config.toml
d_model = 192
d_expert = 112
moe_layers = [2, 3, 4, 5, 6, 7, 8, 9, 10, 11, 12]
lr_router = 0.00096
n_head = 3
norm = "rmsnorm"
parallel_block = false
weight_decay = 0.13
decay_fraction = 0.797
steps = 7239
dataset = "wikipedia_en"
Below are experts of layer 5 (counted from 0) of a mixture-of-experts language model. Rows are named router (the router's row for the expert) and show model dimensions 0-191. Each number is 500 + 40 x the weight over its row's rms, rounded and kept within 0 to 999. Numbers have three digits each.
After each expert's rows: "comes before" lists some tokens at least twice as common just after its tokens as in all text. This comes from a sample of Wikipedia text that the model never trained on. Tokens count by the router's weight.

# expert 4
router:463562499472528532495471498522450456499544493502528435530447511508462410439420487562573489549516433523442538506448508458480513473519469515563501494492495450543517521484518528467467448527514530485500511566499464496461426504500532584503551398526488506476476524480519493449433418583486526427483452492434475473492549519570498518549632495505488453486483557494535467467528588468480528517479488445468574524457439590518485475530508467473477574501500543577571502519522477478523485499440511485450516522497515540446533487483602501559518461471527497488482504445501528473454474481457559524
comes before: " the", " birth:", " Representatives", " Historic", " Fame", " Parliament"

# expert 19
router:526464419522486548545509478511390557464441484489526586445534499534523507478525468528549478477536487490528468479486548531523551511535404523480518455490455534540525527498504414460556477475450505466420523498494468491613565529473489498497421579524486597495560507444506438594500418430506552490466508465523504498561514455492449544510475491528504531471564559512519516452568456472532481511507497541544440476511485500505481632481469457440466530496465570494467490470509487487479465485548526452541510512488451522528449522540468548487529510454475478497534492541517504531480594490487544508
comes before: " to", " not", " be", " that", " a", " have"

# expert 30
router:455489493459548545502510559562467448520476511512496496462532557465528493438502515478515514545448507485539509532544532512472493524518529562508457548553455515484518464501486483532576462530489563478554585512469542450512484500523464537451540466544460468518465485580556487460458510519529491465415538490532496565455432456363521516515577462551481530428482435506473496460501493547518421481446470558447560504544507469545509555434560439514515513466456523450534443413505558522534495508504467437506477537575526533466482429485507497464440489500567470576476547500445482469533468521529567479
comes before: "\n", " of", "ed", ".", "ing", " See"

# expert 51
router:533436528474469504554523398457506490489509535503567483531488437527408489470464524536503475454510530524480490440458483489462499500457428500464412518510539508540501513494482566492521581433530443508526469555457469482494430504522535448447443569446495481501486453583500531523486520418485453516537491497507509488508520489549518514550508466514462457511480513561525516600415521546524535551520535525456459454480552569500498567558478485572586477461474584508518488584469462548481547555461467566468472552521531402521500534479555521502483494510514497600549497477523499511528557483464505509
comes before: " a", " an", " as", " in", " is", " of"

# expert 57
router:496488497505498478438450459412543450507533502502501490508450519538573507464537530541543471520488473516459451488468489474498522493511484490471460498576510556465481479594507535488556507520504521477558596491497540525468462429559534520460482432422503488542523520461460527430506553599506506500477467439419529496455433468561496577512436527496548519541490427492563519506490520526484496471456498461465562502480451455482489405418573517552519483483448440487519497538516506503553468450466473565443466474544589497465529431415523539501460557518501477494464484415564523491471483553494507474
comes before: " |", "|", ";", "|---|---|---|---|---|---|", ")", "|---|---|---|---|---|"

# expert 26
router:503488446516520476510511441475460442473432484443471487473516453483484521471507445467544513511478463423495493468512455594520424483568574467518483481546518519436457458585524496467467530535449473525511546503539505545532464463521509542484575516443480513468435559546470432488476492499436523457504427449502484535446473446459523525420534484460538556505445478444493521489482460457473443489522484583423521558538608547477502452483535469463480475456471473525460468477501578547529478528501537454497545524454530540487597444479548488483555569556479522456467501491437547520460540479514443506
comes before: "\n", " The", " He", " In", " It", " She"

# expert 47
router:571477470503514521486503519535537502515413469498564571431536496509465476583511492500528564435491512537510405550501452549477521572527492448449473518550467439491493541471498531494551470564471479506529514477521476493584499462457563537506447515442420508497458474474477476497513481442513538468466566477564494556448460473545446493487485515479513534469513513512501522526441472525495414497509526559548510562518495525590538530519429452466495520509516389498444425457499467520514514472528490567503471492459478498525473413542400482511549579494473489474514528565577548510459539493566501555
comes before: " to", " in", " the", " for", " on", " with"

# expert 42
router:404457500568486475534486481469504452503513476491489476515476466452377523488500528458503468479578521508522496544530415487504487454458462514468498464541490393455539431500529536519535481450573533536520514615529517464516466508510504488481498533487449489470461508515452433484516557523570466505583507484484442476557552548540521494490537459479509481462494530629498478494458560446560515593535543409465496461459535491469508489550477467489482482489502476547498563553516454511558525535491484510575478474527527503499504520497531464515536479471480500553646477560476482486506565508511532468
comes before: "\n", "-", ":", " by:", " (age", " /"

# expert 46
router:527539524463487485441502517531501505474506452480529463512516471473444490517543493534494485522482581482507471419459501501550594510481490496513456430468589489514498595449568569503525494458473526453551466449461445519527508456521567415550538504424520481480465535519579550451467479576507467457487486541431464497504533457453496531517499514467458560506493499515566543487468416545498507451460556467425540554529427468515571452448483478480477512482479560483462543447477551527464507428499471526476532481459520494582534436512497551490514536505428504496499595550520584506456460451509492472
comes before: " the", " a", " his", " its", " their", " this"

# expert 41
router:510502569492531466479551511568510511516543507495447584460492522543486520487534444562478574533447522504512539454529511487548440513481510485506521455459489583564495492524496404522518474412440517492481568432457524482533435570492574419511475586521480457555446500553585475416456546475505474494442452534469501532456506510400518516452448493497483478453568531477509562466517436515509514457496529577449471530522514516443525481502517471514471483523452474488503470491506519497509514536531441535483499479496524515524492475539487506464473589405516538537426510521551544510540451548416553481
comes before: "\n", " of", " years", "%", " January", "-year"

# expert 45
router:472478511552502476445493490504535487500570558465486503500572483404517408457532463523429550489546480472534510552507529430458520531550530509573484563473479497532572479522424510504523530508530515458457525602512522429488465515469479507460578577533475563486486489524510454532463512393497514508496560494554487489481476544541531476441495538546497531506474488517580402488448486512501430547453525549533483487526503476523434500511481564487595490539461480485574467466415528544512516485440493576537559507480423481504468549471480498427526511458475490526513540448496468544526520471442521525
comes before: " and", " in", " of", " were", " for", "."

# expert 59
router:452517510499489498394477472493542490551531530498433513446445503550533542501552537545511519457440543539494580435464471530517472490579501581476466467488526516499497505482491508453492562520450496482515517502526504496510478481532490458499475431523564522541508532521522491496510472545548541466501539435546439461456438422477506517487511504471531567513514501515518540494502471522533450506543524548474533532536479498487565393415563485530483466505444489460481525480552498529530481487593423493510511443526603514508554526469469492536557524547455493478404489521588603505469400498577427502
comes before: "\n", "|", " to", " -", " by", " in"

# expert 38
router:511471506421517489404503512424491498487452463486560499526445493489439543517524508554494470534495524521531499445487488587471514542544495481513481477533478516516519527425507505546449445521441527494484483515501502522551524489525418463450523418498565465517456552484507488504574574568449530449466457559481539544501491548514459529505445529436447451476475461531429488471470558555513559518531471446577458496537489507452490466492580455445508531487535457478498410516439533456466424484523554565503524484561526571512552404488448488505482502498475523531494502538558513497422463482520433418
comes before: " |", ".5", ".2", "9", ".7", ".8"

# expert 11
router:469556462466539497588527557621529513478574492524525517456535520430378535501479545481483542511479503441507508520541497527456428546511514488459492479455488529469544481583473477459506520487503488481496561501508443518502457563533471477570475526575579581488520488537559475535458480422533480529429495515530513498493499547443543524569581503504555466489491512448491488451456491480447566495493548506475521488548557486503467513488507498438556456477464463478420462475532494557484501497568538505596545520493451473502397497522498470475497461539553461469504467481508515502500566451447566534
comes before: " |", "1", "5", "4", "–18", "),"

# expert 44
router:538568465562534458512568479537497529445521534534524485432481473485399490475508477440534521468523475547542472607538517479518498492535449455487539487495495485499524485578496449525533544467496534460471560507468484436508469544450599561563511523518524518518466482555468435511442523435477468514522449521547465529507459504452538476495558521569490471518523535570505479506499459354443475512471503526551474527597587460477506473520554451492538473519507455497472485466570548492485465533530528541502514487514451475491418536549530460422489550510542484467508521476543477503530581504443549533
comes before: " and", " which", " but", " who", " including", " he"

# expert 20
router:519481555462494410466487526429497508523476494490476494547468544494455509493490467486448514548413595551478498429539484472562438484521578505469558496529533481476517473522544442559502479421453508503505455515426566514483523476563605507506456477522519565495437583526511480527519474520535487513483505512431518504462556461584495557496493504503470550594449494512484572471553489556489519554477531532481460500461439475442490417442514483468488496503500464501512474469529513491529492524514466473536550529459461467479534498506533497504517545521516443523512558471551408512493540535591614421
comes before: " the", " a", " his", " an", " their", " its"

# expert 1
router:507483432472515520440561470447489545489485521459544511430525551540399424469528499508494513542514499463499520545481497506484527513491508426520583507469501527492515537567521506436561501446451504487452468554477453546532475534539467499525479485599528538554582449472540490492462479516550505488493494523531587509505496501480431532518551551498504478426482580546549568499565476454539409445550460522583490535474476497540492623433445419535484534458538539483493484476516543533520480512488486463455456479495512416489497493505474545474494504443505445411488552479525555507533514499548479458
comes before: " the", " that", " to", " as", " it", " he"

# expert 8
router:472495436483432563493497495491552489480534535492510504483527557457542499540503517476553514486495450501604574439498461554491424513495458434460472478446421426530548461563443516485499484534488509476594523424554588502489572446527434540467453448500497483569466451461512471474480482484521500534459522494553529498494492483483559432501418541447492482536489458559477510528525522586474458459549438500478478496470451504588497517504470551487540507435478476497489472423518545427563549467500535537503497462527575509493465487533454546559562444523467533512536521534475551480508470459550482471
comes before: " |", ";", " p.m.", "s", "\"", "5"

# expert 34
router:547559483454465508410531516480551493551539524522525460509452530509534532490444524536530575485493476526470469442472398536504482536538560533542482522441516454490500518527494549487454491525513449494541495544557522535427518488495539548483462451466506511499523570501535466497490528584515590467474452383497554497404468532542570546551453518476515537523475491571506592543512450572494519458475519552477530551481438459500485435503439485526450524514502464569551575495496487532524455508480576560479565471549544550487517477514546525520472447525449507499466495512516576451491465529557533493
comes before: " |", " 0", " ", " 1", " 2", " 3"

# expert 15
router:558464475477596550522606467449409545434414427443479509489489550537408555534537511495498466508514536554483514508515489483508573512488494451509460524549541549515519495547480530500591437475517514475445484523517447450514496496437546546589445469530495482515526493489513508492545461461427555509564524503477567485481577497451488535477603472463483472483513555581490492501541523492466532528482518539496524477511519497494554547518573495496453439532531559539476456446437510468492522520551442465553560501536519516533568563537516502467493509467548543511588478544524495496485552476501501509
comes before: " the", " a", " be", " his", " well", " he"

# expert 49
router:467430501487472499572498541549517439497552501540545456524517450421511485508552535532450480512483546464472536547453517533436479515421486527516529451499450477537498488505458425481527546475491497545475494426519525537491513418544550546498468461527550536505449406525522506458527434461487539516522542522588517495535507467537465495468524440495505470438498488462426493445500471418511512512457506548555485578576476425515405461431466518501456523548473465533502472526539528512467449536532489501510501480489515534466440532508478433462530568536473437519569506449503487526491636496578493487
comes before: "\n", " ", " 0", " 1", " —", " 2"

# expert 31
router:512432533490435439590498452487485530522494494555475491587506526447495531481449557533466418516534513476497506522488535439506492486457510485572433475533544544518425518421505553535503479489542545498493385618505536533511451549416445450516465568473463511453428472486449504490568538507513459477543481538503458472562529597531490484497495467482528493459441499488533463493521542521506497505517513466510504516465564563474511524544486448532529519524544588542551541518462504511483507462449520516469488574451493485513504530515550519504465499499518600536506485455428488588519527494447430471
comes before: "=", "The", "-", "==", "===", "In"

# expert 14
router:461520451489501443477484458473474462503511543523527519514456531527555505470524445474607532497525442509467501479450485462523499476491543447501494481468499510448572512509569556442473507561546444442582467506538524546520530523458474549501473480524479529530504517469477522504474540587479405573439436525480498466514435495542496476514489525383421497518504457543465557480439506539530531507506489470526516527477486454497532481432508550502463563439510443524507519489481581514544451504505527595520496429549559503511591434424461527517467479469475497503499518458529576543424437497515485410
comes before: " |", "|", ";", ")", "}", "N"

# expert 17
router:530536495548468489396469546469518433533547450497445519483431480533530506502568509538490567529440530500524494469508499439532525484469504518535486487445490538473559453497531474446521560462513434495494528441534505509478463433524521527515502432474485535554555538474580515476501519560453486453484470496480504487519486465512508478448476450493446470513469494514482556470477438530527424498499464529526551563423398456490504499376594473524457448562557443489513547493520431535452485433552542523468519446447520539521524441462465489494537487420499462475466512558514498495479386540492459478
comes before: "|", "-", "\n", "|---|---|---|---|---|---|", "|---|---|---|---|---|", "|---|---|---|---|"

# expert 25
router:529484505540439539485489494492548482546493469507486481480505515490478522454562534532510499456549515521516442545449522498543475538484530498493484468510444490483523436573498404577563464557511494463528599508466498473493523404478516482458447535478434591487478497471478537512483473450436536437479480519493514543498391448544600513554431552435481526571513458488443465515465530503532564550475500498540460482508433457467460476546538473461457450432498444543508520429499511521407490485500532523466475512512558460437543505494520536451518521522488467517509454461526469398471437485577524486
comes before: " |", " Best", " for", " by", " Nominated", " on"